{"n_layer": 9, "d_model": 256, "n_experts": 128, "experts_per_token": 4, "d_expert": 48, "d_shared_expert": 0, "activation": "swiglu", "moe_layers": [2, 3, 4, 5, 6, 7, 8], "router_score": "softmax", "normalize_top_k": false, "routed_scale": 12.0, "balance_loss": 0.00632, "balance_bias": false, "router_logit_norm": 1.0, "init_std_router": 0.0398, "lr_router": 0.00107, "vocab_size": 16384, "norm": "rmsnorm", "norm_eps": 1e-05, "tie_embeddings": false, "optimizer": "muon_variant", "lr": 0.0108, "beta1": 0.9, "grad_clip": 1.0, "batch_tokens": 32768, "seq_len": 1024, "train_tokens": 308200000, "steps": 9406, "dataset": "wikipedia_en"}
Below are experts of layer 2 (counted from 0) of a mixture-of-experts language model. Rows are named router (the router's row for the expert), down (a neuron's output weights, with its number) and show model dimensions 0-255. Each number is 200 + 40 x the weight over its row's rms, rounded and kept within 0 to 999.
After each expert's rows: "raises" lists some tokens whose logits its average output raises strongly, later layers aside. This comes from a sample of Wikipedia text that the model never trained on.

# expert 83
router,185,159,190,146,153,227,179,237,240,193,202,248,231,239,201,243,158,229,162,227,243,256,158,172,231,158,159,173,168,254,163,238,162,166,155,248,228,173,192,237,147,200,238,241,183,240,220,121,153,169,165,148,158,215,150,158,166,242,186,158,146,172,147,241,149,247,243,164,230,178,232,258,223,159,232,237,262,169,157,161,176,254,259,163,178,218,257,157,155,231,182,257,160,180,158,167,150,234,144,238,258,153,236,185,165,261,142,218,172,207,246,230,153,228,161,170,250,163,222,152,161,164,150,167,151,251,241,205,236,173,230,159,163,160,195,222,158,233,126,241,172,238,150,126,155,160,233,158,221,154,206,251,231,206,158,234,154,243,174,177,147,190,202,242,244,205,161,168,150,235,225,152,231,222,266,235,254,160,233,241,164,245,241,235,256,230,276,243,236,242,223,162,174,161,255,262,248,229,133,169,254,226,167,158,227,252,175,241,169,244,228,232,179,151,167,257,158,254,160,227,181,168,160,154,172,241,238,231,240,231,159,200,145,182,239,160,278,249,242,196,224,245,169,162,238,165,213,127,235,241,159,162,244,244,234,128
down0,195,129,165,202,205,180,232,235,122,118,204,170,201,184,170,210,274,215,134,242,240,173,140,157,227,205,191,214,210,181,229,221,248,196,206,153,162,162,176,196,156,210,171,208,175,220,231,213,149,227,158,159,223,191,209,223,260,142,303,168,225,133,224,270,196,228,210,232,184,267,168,199,244,195,202,211,196,184,292,205,213,146,217,283,216,214,222,229,210,274,242,163,239,185,263,119,223,294,182,174,134,229,217,237,219,162,160,252,151,185,192,160,200,234,224,204,170,168,207,197,123,180,139,221,176,302,234,225,216,236,171,132,261,264,180,211,235,165,232,238,160,172,131,154,242,194,217,238,167,196,247,145,168,184,163,178,177,252,234,262,143,138,168,220,145,192,213,190,109,175,234,154,214,239,202,172,219,168,219,174,206,146,170,201,141,234,210,211,234,196,175,134,174,225,276,195,186,266,210,129,185,169,199,126,249,159,147,182,167,209,252,240,248,182,155,207,196,179,217,116,135,188,266,175,160,210,269,232,171,230,177,159,225,197,197,157,242,121,159,201,222,200,217,116,177,120,242,270,268,200,212,202,234,151,195,222
raises: ".,", ").", "s", ".", ".;", "ivia"

# expert 67
router,165,163,119,260,219,106,240,173,257,179,190,180,247,170,158,199,198,200,165,190,215,206,146,151,225,146,169,243,179,148,189,186,291,159,237,216,238,169,256,199,189,264,210,205,285,255,184,190,216,202,206,174,161,149,218,158,193,230,258,272,179,192,219,204,213,155,94,169,216,247,178,230,184,179,195,239,161,147,257,218,255,227,149,177,250,246,134,206,185,235,222,216,181,163,163,178,148,163,178,120,121,131,210,154,168,255,210,208,189,241,229,122,152,218,256,206,239,215,193,189,189,172,201,157,224,131,180,161,211,252,129,186,146,173,179,209,200,237,258,210,159,226,189,242,219,157,220,141,260,121,227,219,248,215,249,183,128,196,243,220,273,172,279,159,187,156,160,251,134,169,179,200,258,186,188,186,197,170,241,205,218,215,117,194,195,221,221,171,239,209,222,246,217,153,184,226,224,124,231,178,220,187,168,149,184,203,246,225,242,149,238,212,239,205,188,248,200,164,186,249,184,156,122,195,128,235,183,131,125,191,232,154,271,176,226,139,161,226,215,206,225,257,180,194,224,198,233,264,236,231,272,175,113,136,142,239
down0,153,173,204,146,191,272,180,243,154,266,230,180,128,180,184,220,118,245,177,208,130,107,206,244,243,226,233,168,230,244,114,233,215,141,189,184,178,219,166,219,211,211,173,207,198,216,219,206,209,266,179,130,196,181,228,248,184,201,211,219,184,155,165,250,166,194,300,226,210,122,177,291,160,178,183,201,170,226,174,226,268,162,140,207,211,187,282,177,196,141,245,181,260,200,222,193,198,152,257,199,219,163,248,254,221,233,181,219,189,161,244,162,193,164,219,199,208,224,226,314,204,227,259,221,209,185,231,184,272,153,292,173,202,206,227,272,182,77,224,203,170,150,207,206,193,178,200,194,124,218,217,195,141,203,184,212,201,199,142,183,195,211,162,226,272,110,143,194,150,222,161,216,268,182,201,191,151,168,152,220,215,113,249,190,281,246,146,178,176,151,202,196,166,220,174,210,145,172,241,191,157,225,202,195,175,150,193,213,148,245,179,235,179,278,178,246,235,252,173,185,247,233,153,160,125,161,200,175,253,162,198,198,237,200,222,277,234,260,161,161,175,128,179,251,133,208,169,184,175,243,173,245,193,271,237,180
raises: " the", " a", " an", " ", " which", " this"

# expert 10
router,216,162,141,205,283,249,184,208,246,189,237,154,256,190,156,190,160,170,159,204,185,168,270,154,210,179,241,174,190,141,168,206,206,167,201,173,224,158,247,212,223,284,187,146,218,221,232,211,279,175,185,189,156,219,246,161,178,257,235,187,283,160,177,221,283,208,122,177,242,261,190,224,249,172,220,195,212,246,260,191,198,210,138,165,277,191,197,233,178,258,177,158,180,162,189,142,168,209,138,198,236,250,205,153,180,222,180,194,163,256,156,248,236,190,240,225,176,257,210,198,183,165,248,167,312,123,177,165,241,183,218,183,244,178,173,202,181,171,296,225,271,234,156,243,179,229,236,233,237,265,159,136,212,132,155,197,234,220,176,247,233,178,212,183,171,142,191,164,157,192,226,313,159,235,159,136,163,154,220,139,200,162,218,225,149,209,143,190,196,150,197,156,220,199,222,138,152,193,207,285,228,231,163,180,241,158,185,225,235,186,179,176,161,280,211,182,128,161,169,213,173,147,240,154,227,160,192,172,212,214,254,132,255,163,212,183,131,230,169,109,230,223,179,263,214,143,241,181,186,263,168,189,209,244,138,254
down0,213,199,228,203,254,209,149,198,297,273,177,204,179,201,227,177,236,221,170,184,185,186,209,220,170,189,251,193,234,255,217,183,250,188,129,243,279,226,171,192,166,245,161,243,112,215,222,195,192,307,235,165,201,200,212,212,167,213,157,161,226,245,217,223,177,210,129,199,196,264,198,190,225,178,127,272,195,260,229,242,156,245,202,183,189,136,228,252,177,216,229,215,276,239,231,184,208,165,258,263,228,281,193,177,189,94,214,249,206,179,260,224,171,182,309,207,186,243,216,275,171,204,191,143,106,165,166,169,274,110,206,277,175,99,216,264,185,170,260,222,165,203,191,164,170,170,227,154,186,113,206,171,222,210,290,200,272,229,172,176,260,221,144,240,163,183,148,250,210,220,183,172,142,204,211,144,225,170,258,215,216,186,223,234,209,188,211,170,205,154,206,226,199,164,182,212,181,182,191,260,181,239,207,202,146,150,201,170,132,193,274,252,266,198,227,201,232,246,220,168,237,197,178,152,170,214,242,215,191,284,212,165,234,169,209,240,194,246,194,216,238,194,272,172,237,145,230,172,238,176,167,265,166,153,167,125
raises: " the", " a", " an", " in", " ", " it"

# expert 44
router,172,161,186,141,149,221,180,243,234,190,198,246,234,237,208,241,161,231,161,240,247,252,158,164,227,161,166,177,163,251,162,240,158,170,157,248,235,178,189,228,143,196,242,248,177,242,214,118,153,163,160,148,159,223,155,163,177,236,176,158,145,161,146,244,160,250,237,162,246,189,222,254,220,152,235,228,254,171,149,155,173,248,263,178,164,216,244,160,164,229,186,258,165,185,151,155,157,235,139,240,270,152,235,182,180,253,158,222,177,223,237,219,158,222,164,164,241,154,228,153,162,165,136,162,151,242,247,201,232,162,230,163,165,164,197,230,168,239,133,231,172,236,157,126,158,163,233,146,226,163,209,242,232,207,146,228,150,228,156,169,145,183,198,250,243,206,147,165,150,241,213,159,232,224,247,240,246,149,226,246,175,239,235,240,257,224,278,239,238,237,223,156,173,171,243,264,253,239,139,159,263,214,163,157,221,254,178,236,172,240,240,233,185,152,161,255,160,253,147,239,160,179,163,164,170,248,231,232,243,229,152,186,147,176,240,156,282,234,245,195,226,234,165,160,235,174,214,129,232,237,157,152,249,243,234,125
down0,244,204,125,184,230,236,181,208,181,190,194,172,186,229,213,140,242,292,158,164,167,138,223,151,192,160,236,176,219,200,146,268,280,261,191,207,196,192,169,240,222,124,214,241,176,220,203,249,171,190,206,202,245,149,149,181,172,198,259,207,187,175,185,182,79,226,234,164,280,199,254,261,205,201,164,147,165,250,151,173,192,139,251,210,246,221,104,243,238,130,220,137,167,204,178,144,197,198,161,267,188,279,186,233,225,183,181,133,191,168,162,194,127,193,193,200,196,178,196,145,203,229,182,200,207,196,163,232,238,196,142,188,190,260,126,182,139,158,185,193,238,189,191,150,294,244,177,233,184,185,197,195,155,216,203,230,151,236,198,216,239,273,161,295,131,193,256,183,208,174,223,251,155,253,218,197,181,165,238,230,220,200,197,138,229,260,259,213,241,212,201,178,236,220,189,255,244,180,202,143,292,210,265,302,219,192,134,224,168,184,245,183,165,187,171,179,164,200,153,235,187,196,224,184,252,194,295,167,224,162,164,218,230,238,220,178,218,226,229,108,145,185,210,200,237,168,317,222,203,166,250,151,154,189,206,141
raises: "bury", " ever", "stone", "don", "right"

# expert 112
router,175,160,184,143,153,223,179,244,226,197,204,249,236,236,208,232,157,233,159,239,242,246,166,158,230,152,171,169,165,249,159,237,164,169,155,242,233,178,189,239,140,189,250,245,169,241,213,126,154,177,163,156,153,221,148,152,169,239,188,162,142,159,153,246,144,249,244,162,236,178,230,250,221,156,226,239,269,167,151,149,175,248,272,173,171,212,254,158,158,233,176,259,164,190,159,169,156,245,145,236,259,149,237,198,169,258,156,227,177,217,233,218,164,234,159,159,238,167,243,151,164,158,149,170,149,254,243,205,232,166,227,162,161,168,195,220,171,241,134,234,171,240,155,126,148,168,230,151,222,162,200,250,234,201,154,239,154,236,170,173,143,190,201,248,251,207,162,171,158,233,214,154,231,229,260,238,242,156,228,229,169,230,237,239,262,233,276,242,239,247,225,158,171,173,253,262,249,232,137,161,258,223,180,160,233,250,175,232,163,252,242,216,180,155,170,245,167,253,154,235,158,172,159,161,175,241,234,228,240,220,156,184,151,179,241,153,285,242,246,198,228,245,157,158,233,170,224,126,232,241,159,161,238,247,235,124
down0,152,249,99,207,224,210,245,241,168,248,204,168,222,180,194,208,232,207,212,168,261,237,244,234,169,170,169,245,253,215,147,197,162,221,236,263,207,221,184,116,138,211,170,187,254,151,229,181,252,253,149,158,225,180,224,184,204,211,208,270,157,162,192,232,166,195,205,189,179,201,171,236,211,178,257,246,216,237,299,282,217,206,240,198,190,191,287,188,180,190,207,233,160,202,254,302,201,207,189,265,218,211,207,163,258,184,233,206,203,257,215,264,265,195,181,157,191,173,212,183,167,199,147,191,264,213,167,251,226,181,202,250,181,113,201,187,156,120,209,268,314,184,205,151,184,242,119,181,179,168,224,235,211,238,228,217,138,137,212,178,161,193,219,176,322,179,185,176,192,188,181,170,182,156,140,213,269,212,179,172,207,189,173,215,122,192,237,201,168,231,150,141,229,256,178,230,174,149,125,211,189,166,241,189,228,203,135,178,208,204,106,170,236,155,188,277,145,227,199,208,201,235,163,216,140,179,210,198,141,131,198,199,262,212,174,152,231,203,209,224,232,172,244,186,309,168,268,192,148,181,234,119,132,142,227,194
raises: "as", "ine", "ities", "ne", "is", "and"

# expert 27
router,180,160,180,148,152,222,184,244,241,189,208,241,239,232,207,239,162,228,165,238,242,243,160,169,228,166,170,160,167,255,168,252,165,180,158,252,241,174,191,224,141,189,251,248,170,235,222,128,153,169,161,145,170,206,140,169,171,234,186,163,144,156,150,246,152,242,243,163,237,184,230,254,214,149,231,233,267,162,149,166,181,248,266,168,178,217,254,164,158,232,182,255,152,174,159,161,150,230,151,238,260,158,236,188,176,263,157,228,174,205,239,215,150,237,164,172,242,175,241,162,167,153,151,167,143,235,244,209,236,171,226,157,157,164,195,218,156,229,134,247,172,240,151,121,147,152,228,153,213,156,216,249,235,204,164,239,147,233,161,171,139,186,192,252,245,200,164,167,150,231,219,158,241,235,256,237,255,157,239,246,170,239,232,234,254,232,273,241,241,248,220,157,172,172,258,255,251,232,138,158,255,228,172,159,241,250,169,235,163,246,237,222,182,161,159,256,158,255,162,235,176,180,164,156,171,252,238,233,236,234,155,190,153,180,244,156,274,241,240,190,227,245,161,156,237,172,226,128,230,243,152,169,238,246,237,130
down0,158,182,237,133,237,201,160,168,212,193,154,127,174,139,213,211,235,267,180,217,207,264,212,258,202,180,191,200,202,299,163,193,222,195,218,219,233,201,188,274,239,180,238,198,228,282,155,304,185,212,189,219,304,230,193,235,223,213,256,215,119,201,207,252,163,178,201,224,267,174,241,178,164,256,255,171,149,181,207,200,196,238,189,242,165,174,298,138,241,174,224,231,172,177,170,177,175,220,165,190,138,208,185,252,120,213,227,157,254,177,226,197,209,206,229,273,211,208,245,204,209,237,182,89,136,159,268,117,181,262,182,241,227,184,253,285,181,213,169,135,203,229,212,163,233,239,165,192,219,304,259,161,187,213,207,186,255,209,234,205,197,215,188,165,204,257,134,180,178,174,155,186,195,236,225,198,174,177,221,155,170,190,164,154,187,316,244,152,254,243,264,195,185,127,223,221,230,155,237,280,219,186,253,188,181,153,165,205,218,206,162,242,143,265,197,203,170,215,250,155,187,219,197,214,229,250,119,193,229,179,119,161,208,177,143,256,157,220,261,193,197,196,232,149,154,249,224,209,239,232,211,240,200,202,238,145
raises: "iro", "hed", "osed", "iled"

# expert 76
router,186,160,192,145,157,233,177,243,226,203,202,244,249,236,207,234,161,236,159,235,244,238,156,162,232,157,161,175,164,250,158,238,160,173,153,251,246,183,193,235,152,197,241,251,175,241,218,124,150,173,162,147,152,218,152,159,162,239,179,163,149,166,156,246,143,243,243,164,236,183,232,251,213,145,233,237,266,163,143,149,176,243,271,173,172,217,252,162,161,230,185,253,164,183,170,163,146,239,145,239,247,148,245,186,166,257,159,234,170,211,238,222,164,223,170,166,242,163,228,144,166,159,151,164,152,252,247,202,233,164,232,163,168,166,205,226,170,235,136,244,168,242,149,124,152,164,233,154,230,157,202,248,242,197,160,246,154,239,166,173,146,182,198,249,245,208,158,175,147,243,217,157,233,225,255,240,243,157,232,234,160,238,245,241,263,238,278,243,236,242,221,165,176,172,253,261,253,235,135,161,260,219,180,160,234,241,175,225,165,250,234,221,180,156,161,251,163,253,157,237,189,177,161,164,169,253,224,229,233,228,160,181,160,178,234,157,290,240,248,192,234,244,166,156,241,169,225,133,230,238,159,165,240,245,241,125
down0,211,217,240,225,249,208,282,248,264,219,183,201,234,154,206,116,187,146,182,226,253,170,228,203,143,253,240,188,243,211,162,215,169,188,140,169,197,183,195,156,206,185,218,146,234,250,194,270,218,211,176,239,215,286,247,186,223,196,178,218,198,202,237,233,191,205,147,159,200,209,223,225,175,172,132,128,168,215,164,233,172,159,241,222,210,186,191,137,233,249,200,183,174,213,192,192,160,155,239,193,269,82,179,210,124,203,227,246,178,256,225,263,189,218,292,209,230,217,166,154,195,136,208,193,127,165,197,208,254,231,167,201,130,233,303,191,204,234,176,112,242,129,241,281,245,215,163,132,131,230,175,181,158,175,182,211,182,205,179,195,258,229,206,203,234,240,236,211,183,178,267,200,188,309,184,238,190,246,258,196,163,138,244,231,234,174,208,270,213,218,184,243,187,248,237,152,147,184,174,273,151,185,148,149,153,135,172,168,259,252,204,176,172,140,248,221,190,146,253,236,175,162,195,163,103,152,181,171,161,202,177,236,161,159,226,260,190,159,191,181,177,304,201,151,206,180,231,182,230,204,197,156,196,155,273,236
raises: "out", "val", "long", "ss"

# expert 100
router,172,179,232,163,137,219,143,209,212,194,163,238,255,252,196,233,171,251,142,233,230,256,149,160,233,163,175,169,163,232,158,253,158,177,136,228,233,193,165,257,144,206,244,206,201,203,225,122,144,177,156,148,156,194,151,146,177,258,224,177,147,165,203,228,151,239,252,155,217,200,245,235,229,125,252,185,245,174,181,161,159,252,232,201,174,185,269,168,157,187,177,237,162,197,214,162,195,213,146,239,267,140,225,224,142,225,184,224,209,232,241,212,159,227,143,157,247,135,248,143,125,153,136,150,137,247,256,211,247,167,222,154,169,159,221,210,148,244,108,253,164,217,142,165,160,179,232,155,222,154,217,249,252,163,174,208,112,241,165,187,137,204,204,235,215,188,181,160,167,222,192,159,230,202,285,263,240,182,232,242,180,235,227,228,230,210,277,267,258,196,201,167,210,189,252,236,251,214,148,170,250,215,195,146,226,251,194,241,166,217,219,213,214,153,153,259,152,244,158,236,185,178,152,140,190,230,233,225,235,232,157,227,168,165,256,159,278,253,246,198,240,249,166,142,223,171,251,145,219,215,168,163,229,258,231,151
down0,265,150,168,215,213,88,107,180,184,205,243,239,203,242,208,212,254,142,197,145,86,232,70,200,266,247,196,144,114,186,270,196,171,181,164,231,167,178,204,226,193,208,171,227,264,143,156,115,205,157,258,179,221,164,252,253,196,210,205,209,205,208,229,206,198,224,234,183,231,140,131,145,193,156,184,109,179,247,230,231,253,255,166,229,196,181,179,178,185,170,199,283,199,230,248,197,215,198,207,173,228,249,174,196,204,241,187,207,233,210,221,202,190,172,174,302,193,220,169,216,151,216,213,192,269,199,204,240,230,258,238,215,141,208,148,201,142,158,197,242,200,226,207,178,165,201,213,173,194,285,244,226,178,227,166,166,146,180,244,178,208,177,194,200,207,217,189,231,147,161,219,87,221,251,248,181,261,178,238,265,249,223,311,174,208,214,214,252,177,203,209,167,214,212,201,226,149,161,103,164,189,211,278,226,224,206,204,219,158,190,169,173,223,227,178,132,232,195,195,261,126,183,231,219,208,213,235,132,166,151,203,127,241,170,147,171,244,198,190,299,235,195,201,208,216,188,236,248,145,244,168,164,180,151,181,187
raises: "ly", "\n", " of", " others", " him", " other"

# expert 18
router,186,158,187,153,162,235,182,250,229,201,202,245,246,241,197,232,170,230,163,227,246,255,157,160,227,156,162,168,176,252,165,239,159,166,152,247,237,177,186,232,144,180,243,242,176,236,216,125,150,171,170,147,165,222,150,159,174,238,187,168,137,165,148,240,148,248,244,170,233,183,239,237,221,163,228,233,266,164,150,159,171,237,271,174,170,212,254,161,149,230,183,256,164,187,154,162,142,239,144,239,250,159,248,194,171,258,168,226,175,221,231,218,167,220,165,162,240,166,243,155,156,148,148,161,139,255,250,204,231,166,223,157,167,164,210,231,165,240,134,251,173,235,149,122,154,159,222,156,222,159,203,240,228,201,158,238,146,234,162,170,151,179,200,246,247,210,154,154,154,241,217,156,234,233,253,245,249,163,232,238,167,236,231,237,252,236,280,242,241,246,221,163,174,172,248,265,255,232,133,160,261,218,165,162,229,259,163,237,165,241,242,221,180,152,167,257,156,253,153,231,169,183,155,163,165,242,232,233,233,228,146,189,163,185,245,156,278,238,249,195,229,240,154,161,231,162,221,138,230,239,162,162,243,248,237,127
down0,203,207,229,201,218,213,245,215,269,176,155,224,193,151,210,151,197,218,187,248,222,206,203,174,155,305,223,210,213,146,207,168,215,161,196,222,156,99,182,165,179,171,177,276,172,236,201,172,184,188,149,224,192,206,216,180,113,159,240,162,187,161,249,196,194,176,204,241,196,238,173,208,212,160,226,164,186,180,161,152,231,247,162,240,216,168,201,194,170,232,269,192,132,256,102,188,167,245,210,226,122,211,204,274,142,228,194,238,96,177,254,183,259,170,132,216,216,242,241,128,186,218,213,180,189,238,157,153,184,193,164,192,226,244,207,236,198,207,194,248,217,239,161,245,200,211,160,136,152,180,313,190,221,232,267,185,163,207,200,215,266,184,149,137,247,215,147,244,225,210,184,212,249,226,230,179,185,104,211,282,163,166,197,159,225,229,163,184,245,138,169,250,191,236,255,246,169,175,176,271,281,239,160,197,210,203,199,183,130,178,195,221,248,231,271,158,196,242,167,144,161,204,211,159,277,218,149,202,327,225,143,146,192,258,160,165,135,150,179,176,171,202,197,199,235,234,138,206,247,187,280,248,256,173,161,228
raises: "stone", "ishes", "force", "elf", "ancy", "burn"

# expert 126
router,247,188,180,249,250,172,188,252,221,232,215,187,242,150,146,112,219,218,175,216,140,125,209,207,212,220,252,176,217,122,198,197,232,174,241,178,209,168,265,193,257,163,150,135,284,166,181,245,235,193,171,173,205,250,270,209,193,207,251,202,246,167,212,174,246,197,151,179,222,196,219,201,254,192,212,201,161,173,271,241,237,206,115,176,261,233,148,272,181,240,185,112,215,169,192,226,190,184,161,118,155,250,223,134,181,173,243,229,139,246,226,202,249,199,254,215,208,183,167,200,196,208,174,186,284,66,196,167,238,204,224,244,210,191,199,164,152,212,285,219,203,154,191,258,178,192,206,175,253,262,175,190,186,156,186,196,199,236,163,212,288,160,216,192,147,145,187,193,270,194,245,239,116,175,149,138,207,163,226,178,198,187,168,188,199,229,128,200,209,204,188,266,236,188,204,171,117,182,212,207,143,241,177,203,228,208,232,193,229,177,204,198,143,268,196,161,180,236,180,157,157,136,186,191,172,131,124,162,177,211,245,173,332,162,224,186,129,213,191,173,216,164,208,291,203,164,209,276,151,181,176,191,198,164,181,294
down0,214,278,140,229,169,171,200,217,107,162,248,147,188,206,169,130,175,240,239,288,181,162,213,190,152,180,226,186,282,233,212,206,231,163,197,219,178,210,281,215,147,179,175,200,166,261,256,177,171,164,154,237,192,154,224,156,240,186,158,269,221,171,209,144,248,251,109,192,144,199,158,244,259,164,204,200,227,161,123,157,107,142,165,204,186,240,235,219,294,110,254,227,246,216,202,163,121,170,246,201,216,194,130,217,196,245,192,108,201,165,113,217,222,171,264,276,177,217,244,197,245,238,154,224,207,221,121,215,214,251,134,245,280,181,208,178,196,161,175,153,231,307,164,166,207,182,201,212,209,229,204,184,157,156,188,220,231,149,208,226,157,166,209,231,198,177,232,165,152,170,218,212,177,216,204,236,225,211,185,226,207,226,202,130,164,236,230,155,151,177,260,224,160,222,186,200,211,219,192,211,161,176,190,189,162,218,243,242,311,213,128,191,238,195,187,209,198,224,207,186,303,170,240,192,162,175,208,137,215,124,223,220,199,213,105,204,170,177,211,207,223,174,127,188,151,195,204,183,244,158,225,243,234,264,226,195
raises: " the", " in", ":", " ", ",", " a"

# expert 2
router,177,156,189,144,152,232,174,242,232,190,200,243,243,237,206,240,162,238,161,233,245,248,150,175,228,164,162,161,161,251,172,228,163,165,164,244,237,181,191,242,142,190,246,242,173,240,220,120,160,180,177,151,172,218,153,156,168,243,179,171,143,162,146,241,144,238,249,170,230,182,243,254,227,141,223,235,268,160,145,164,175,254,274,169,176,209,240,159,166,238,187,252,164,179,158,169,156,239,149,237,258,149,250,199,166,260,157,224,182,215,245,213,154,230,166,167,237,167,230,157,152,151,153,162,144,251,247,214,235,170,238,164,159,159,199,220,161,229,137,237,167,237,150,122,150,160,234,149,217,160,205,250,237,198,154,243,149,247,168,166,151,191,196,256,250,203,170,171,150,231,214,154,242,228,255,244,242,159,229,233,160,232,240,234,259,231,279,236,233,243,222,159,175,175,247,253,252,238,136,165,254,216,165,160,237,263,166,228,163,240,233,221,175,153,174,252,161,253,159,231,170,171,153,165,168,247,229,235,239,229,162,196,155,174,233,158,274,228,236,200,224,242,161,147,235,169,224,132,229,244,162,159,234,253,243,120
down0,124,295,203,225,268,267,286,226,185,199,171,166,195,225,197,175,221,196,240,236,235,170,202,203,166,191,159,225,314,189,199,170,142,197,198,213,147,207,219,130,181,235,193,240,181,184,135,204,148,159,238,208,236,184,224,202,189,193,225,220,186,151,221,232,226,187,308,199,198,140,153,150,131,270,173,215,89,252,171,224,141,135,197,168,201,186,213,165,184,187,141,235,181,196,207,207,288,223,274,166,190,125,214,189,171,185,179,225,204,184,217,112,251,220,236,186,188,256,135,159,187,233,170,179,197,215,156,160,269,181,189,254,215,239,232,156,198,220,254,191,186,203,216,231,181,183,219,174,217,192,204,192,165,214,158,226,141,224,143,189,177,179,236,210,259,192,154,197,111,210,218,149,122,176,163,237,173,136,166,165,215,239,197,145,239,211,158,133,207,268,269,161,195,293,158,201,172,255,172,190,219,205,218,238,258,289,213,251,179,156,186,175,125,163,250,243,257,221,192,159,160,158,152,197,196,181,128,116,193,233,170,201,214,161,242,132,208,179,276,215,129,170,260,137,168,139,239,172,188,227,201,231,201,224,236,166
raises: "wal", "side", "ial", "outh", "uns"

# expert 5
router,185,163,184,146,159,228,177,247,232,197,205,253,249,235,204,242,165,238,174,239,242,245,156,177,232,158,167,170,162,250,161,242,160,170,156,252,240,175,191,234,145,190,245,238,176,238,227,125,154,173,162,140,166,210,154,169,168,240,172,166,141,164,156,247,150,239,241,151,232,181,224,243,224,159,235,234,262,174,157,155,170,240,265,164,177,212,247,158,156,232,179,251,162,179,158,160,148,236,143,242,258,151,240,191,169,263,156,231,174,212,244,206,168,220,161,167,248,166,235,146,158,152,144,160,145,252,238,203,238,174,226,165,166,163,204,238,165,239,135,243,176,242,149,114,158,163,230,160,218,156,208,236,241,203,161,240,151,239,160,172,142,176,204,249,244,196,164,163,155,238,228,158,242,235,264,240,250,154,237,249,176,238,244,235,252,232,272,239,240,245,221,165,170,170,254,257,254,233,133,158,261,223,180,161,234,247,173,241,169,246,234,217,178,159,158,253,156,255,162,230,188,183,158,157,170,250,232,223,238,237,151,183,150,165,238,159,277,239,244,191,232,236,157,161,236,168,219,135,235,238,161,164,240,244,239,129
down0,185,156,181,255,214,184,206,258,197,161,203,193,224,159,139,202,183,251,167,218,174,171,171,203,209,177,181,186,139,233,159,196,281,169,215,177,102,176,100,174,159,184,220,167,226,227,187,207,205,210,182,294,101,178,239,142,190,137,202,208,175,225,234,149,138,185,217,213,168,212,186,163,140,195,261,195,201,210,262,199,116,189,197,214,325,247,302,202,227,202,317,172,266,169,216,261,162,145,182,176,265,185,233,136,172,239,189,260,219,213,184,209,220,193,224,160,212,233,182,170,233,246,163,193,246,142,250,226,184,294,185,175,175,209,208,227,210,209,169,214,192,217,223,194,223,229,240,197,155,269,199,189,171,207,240,160,227,242,167,188,277,232,207,219,259,235,173,227,158,220,185,270,253,159,249,198,193,208,210,198,180,241,108,181,150,235,214,230,231,172,226,164,241,260,186,265,209,95,130,223,219,281,289,127,194,154,211,102,220,191,195,225,195,198,188,150,206,160,192,149,150,164,194,248,206,245,202,207,281,186,212,205,243,213,175,202,229,233,164,204,188,219,236,227,142,179,272,228,204,196,204,254,116,217,210,146
raises: "hl", "ello", "lam", " Of", " clan", " bonus"

# expert 106
router,191,161,182,154,154,226,188,247,226,195,193,250,231,235,205,234,164,234,169,240,225,248,157,171,226,152,167,162,168,251,155,243,156,170,160,250,245,169,188,216,150,196,244,243,178,241,210,124,137,165,171,145,154,221,149,162,160,235,179,162,156,161,148,238,149,247,252,174,240,175,225,256,218,169,234,237,264,171,140,159,176,236,259,169,170,211,254,153,151,233,181,258,152,188,153,162,145,235,148,246,253,155,240,193,168,254,151,227,164,212,240,211,169,219,176,172,231,158,233,165,165,157,137,158,145,242,245,200,234,172,229,163,164,159,190,214,170,237,125,249,171,240,145,127,146,163,231,152,219,158,196,241,231,191,154,247,154,226,176,190,156,182,188,252,252,198,160,167,151,234,225,152,231,233,249,252,258,156,234,233,158,248,236,230,253,230,280,247,241,240,229,155,168,169,254,257,257,233,137,157,270,220,169,163,235,247,176,245,162,238,240,220,187,148,162,251,165,267,164,234,168,168,169,158,172,253,228,229,230,225,146,187,156,192,238,160,284,244,243,190,227,234,161,159,244,169,217,141,228,236,168,171,243,242,242,124
down0,149,213,123,187,200,156,242,170,223,128,285,249,177,142,112,171,194,128,168,175,237,208,172,188,182,172,223,190,267,200,261,197,205,225,248,179,241,173,258,165,174,178,195,183,248,150,248,183,199,199,225,293,188,201,219,150,218,135,158,188,232,141,173,172,229,163,154,224,205,133,141,204,237,163,239,216,148,196,176,196,171,226,171,243,118,176,221,232,189,164,193,127,149,214,93,225,198,145,146,213,196,126,192,239,209,149,206,125,236,182,192,209,145,228,188,215,215,235,174,189,173,223,169,264,175,196,201,189,206,165,165,189,291,205,202,168,225,183,194,120,173,184,230,216,199,202,139,248,110,155,241,262,224,279,192,112,205,256,229,224,156,171,176,251,148,190,259,239,153,199,191,215,169,297,234,197,107,201,200,180,169,158,200,119,218,166,254,152,207,220,197,151,233,247,216,264,190,208,142,248,236,173,139,143,287,227,221,162,208,164,196,203,147,204,149,192,184,207,160,253,154,215,245,184,193,214,134,192,155,211,206,217,180,211,287,236,186,179,233,134,247,209,189,160,138,173,216,252,177,214,250,240,143,250,241,198
raises: "ver", "ires", "il", " performing", " seasons", "aring"